python train.py --init_std_up=0.0478 --seq_len=256 --dataset="wikipedia_en"
Below are experts of layer 9 (counted from 0) of a mixture-of-experts language model. Rows are named router (the router's row for the expert), gate (a neuron's input weights, with its number), up (a neuron's input weights, with its number), down (a neuron's output weights, with its number) and show model dimensions 0-127. Each number is 128 + 32 x the weight over its row's rms, rounded and kept within 0 to 255.
Before each expert's rows: a language model's description of what the expert responds to. This comes from a sample of Wikipedia text that the model never trained on.

# expert 9
What it handles: Single letters, symbols and digits in LaTeX math, code, tables and abbreviations, such as c in ρc, ^, _{, and D in ADA2.
router [157 123 116 136 134  91  91  67 186  84  67  82 165  67  37 162 120 136 185  89 136 133 126 100 123 112 213  75 117  91 121 111 145 101 158 105 132  84 105 141 177  95 111 121 108  63 114 171 140 121 139 101 102  89  77 117  73 144 133  52 107 120  84 115 117  80 141 157 108 134 148 139 119  62 189 150 136 166 147 152 116 167 105 113 137 100 148  82 165 166 134 137 127 115 135 125 143 153 109 132 109 127  93 176  94  88 164  81 124 146 109 105 115 176 116 110 136 118 103 119 129 153  81  87 148 147 113 149]
gate1 [ 80 119 121  73  94 158 172 107 137 124 113 150  86 124 116  86 110 112 179 158 113 127 112 143 108 138 103  77 146 192 115  96 100 137  85 161 108 146 108 151  41 142 155 109 116 117 133  99 152 100  74 117 168 121 121 155 152 126 128 135 140  91 138 125  97 127 168 113 188 149 100 132 141 121 113 122  96 190 158 142  84 175 144 121 185 158 134  71 138  77  64 161 120 152 131 142 166 139 208 109  92  90 121  53 171 183 119 120 144 112  76 204 148 152 185 128 158 124 115 138 120 145  99 133 129  90 163 184]
up1 [ 84 172 109 124 129 145 120  94 137 156 153 147 106 117 140  94 139 176 119 110 123 196  95 175 145  75  98 129  68 155 120 189 160  99 104  25 147 146 119 115 207 125 130 144 157 121 148 125  46 160 136  95 127 108 125 154 102 143  95 113 151 204 132 133 159 119 125 103  82  57  88 158  97 117 115 136 175  74 113 138 155 133 131 201  92 147 113 135 110 133 128 180  82 151 120 111  97 160 127 107 103 136 178 161 133 114 121 174  73 173 156 158 123 139 104 157  57 153 119 164 135 136 147 124 115 110 133 103]
down1 [113 194 172 185 132 107 111  91 126  98 117 129 134 143  63 152 160  70 158 158  78 129 141 105 164 138 117 166 155 129 100 149 160 135 161 146 148 147 162  81 103 124 142  79 104 163 162  83 107 134 136 118 115 107 117 137 131 111 126 128 146 172 176 139  98  81  95 140  26 145 161  83 103 186 138  92 138 127 117 191 179 181 240 172 122 115 110  83 141 132 103  99 118  71 142 165 146 165 173 105 124 132 155 156 148 154 148 149 110 152 126 120 165 136 147 134  85 104 142 104 116  98 146 171 149 170 130  83]

# expert 11
What it handles: Hyphens inside double surnames (Guérin-Méneville, Smit-McPhee) and name or year pieces in species author citations and tables, e.g. (19, (18.
router [133 128  93 163 151 120 102  70 137 107 106  93 112 105 121 120 132 184 175 135 117 168 137 103  94  87  95 128 134 153  83  94  79 106 169 154 101  54 178  88 172  89 120  99 115  88 132 108  99  91 129 112 116  98 103 117 124  82 120 143 159  78 150  51 160  90 149 157 115 165 158 161 134  94 180 158  99 168 122 104 150 106  95 156  79 179 155 101 118 173 104  98  80 145 142  96 138 166 143 109  82 150 148 151 126 135  67 157  79 169 164 108 141 134 153 184 127  83 140 116  87 101 158  57 140 130 171 172]
gate1 [111 187 158 114 155 121 123 155 171  99 169 150 157 124 173 151 114 116 142 127 100 144 132  63 187 190  87 105  78 196 138 141  86  70 144 138 101 140 162 127 115 132 181 146 171 168 184 128 165 127 140 169 106 109 117 121 187 127 132 114  86 185 119 104 127 180 155  84 181 131 113 140 133 154 124  51 176  71  96  84 119 132 150 142 128 147 184 125 125 119 165 109 176 168  93 184 102 114 185 109 122 134  75 110 144 107 110 157 125  61 148 157 124  87 133 111 162 114 100 141 138 102 101 152 136 134  88  98]
up1 [155 141 147  75  93 186 102  63  88 130 132 123  71 151  66  90 129 108 127 121  96 129 143 115 113  77 114  60 184 135 103 147  83  94 156 112 159  85 120 150  74 185 141 159 139 132 134 124 107 168 109  96 138 126 116 163 163 189 137 155 114 145 113 187 127  75  81 141 105  87 127 165 177  79  93 130 139  90 146 102  83 136 119  63 149 127  79  56 112 135  81 111 140 101 146  59 156 122 110 178 118  91  92 128  93 106 143 162 162 170 145 145 144 135 173 134 156 111  68 108 139 113 112 134 116 154 153 113]
down1 [110 140 113 167 146 100 108 115 168  88 111 122  89 127 124 113 195 158 176 112 126 154 102 107 188  92  95 149 134 143 102 155 122 175 114 134 129 241 127 160 108 101  87 148 161 128  69 146 101 128 159 155 120  82 112 170  42 103  96 121 149 143 138  66 163 132 164 128 127 151 159  87 125 139 129 171 104 112 135 107 146 166 122 155 149 120 158 131 130 155 178 108 159 147 103 129 122 157 154 144 143 149 117  91 109 118  89 121 102 116  71 160 135 117 124  98 114  80 163 151 136 125 124 187 166  72 193  18]

# expert 62
What it handles: Words and suffixes in politics and award text, such as Democratic, National, Socialist, government, Council, usually before Party in names.
router [129  64 142  89 116 145 136 139 108  93 137  91 176 116 180 145 149 140  85 126 131 154 186  88 150 116  59 184 109 153  95 163 155 173 110 150 145 189 171 220  72 137 145 105 111 133 176 147 152 148 134  98 130  91  90 139  66 109 114 141 113 188 122 105 122 159 143 111 167  86 156  93  80  94 206 108 104 135 102 128  94 188 135 105 113 137 147 101 133 124 133  97 107 119 124 149 147  73 133  96 110 150 139 162 111 135 149 121 112  96  89 116  79 143  74  94 145 145  95 124 166 111 155 177  76 108 186 157]
gate0 [150  61  33 172 129 152 166 112  86 126 122  84 126 167 116 109 127 135 139 155 121 121 166 133 152 104  78 114 172  86 135 196 172 148 171 134 173 142 140 171 183 152 137  75  96 138 110  47 186 149 164 151 148 118 168 198 117  97 126 106 118 131  71  94 149 130 206 122 144 121 125 124 115 143 133 115 168  56 110 144 104 117 135  23 115 144 138  81 109 119  90 124 131 102 178 128 161 118 105 177 137 147 183 119 143 127 159 126 125 147 144 164 152 139 127 150 140 134 132 170 127 117 129 131 135 107 105  94]
up0 [133 101 107 184 157  99 171 141 115  95  85  87  94 160 177 155 124  66 129 141 116 155 110 160  64 131  90 140 176 154 116 153 136 136 104 152 178 211 136  78 197 152 157 109 133 169  75 102 135 158  84 149 137 170 126 138 158 117 125 118 112  99 133 104 158 142 175 134 119 137 178 134 143 124 180 122 131 146 180 208  64  95 115 100 124 143 198 110 133  95 121 113  98 118 159 109 167 118 156 130  79 155  95  88 102 170 118  96 113  98 127 130 127 135 169 135  80  99 119  78 107 181  81 155  99 100 100  92]
down0 [108 122 119  88 134 156 115  67 111 134 163 162 115  93 100 137 146 120 141 101 148 162 131 137 155 177 145 159  91 158 152 115 143 123 206 102 174 117  84 122 152 116 132 171 128 120 111 142  51 120 137 120 136 104  87 176 132 149 233 138  95 158 110 179 146 139  46  88 131 120  99 160  85 142  86 132  51 118 110 147 149  81 102 168 152 152  66 104 120 162 170 113 143 131 125 130  80 148  89 147 115  67 156 115 105  91 107  84 175 106 146 131 159 138 114 107 132 163 150 161 171 112  87  97 135 188  81 127]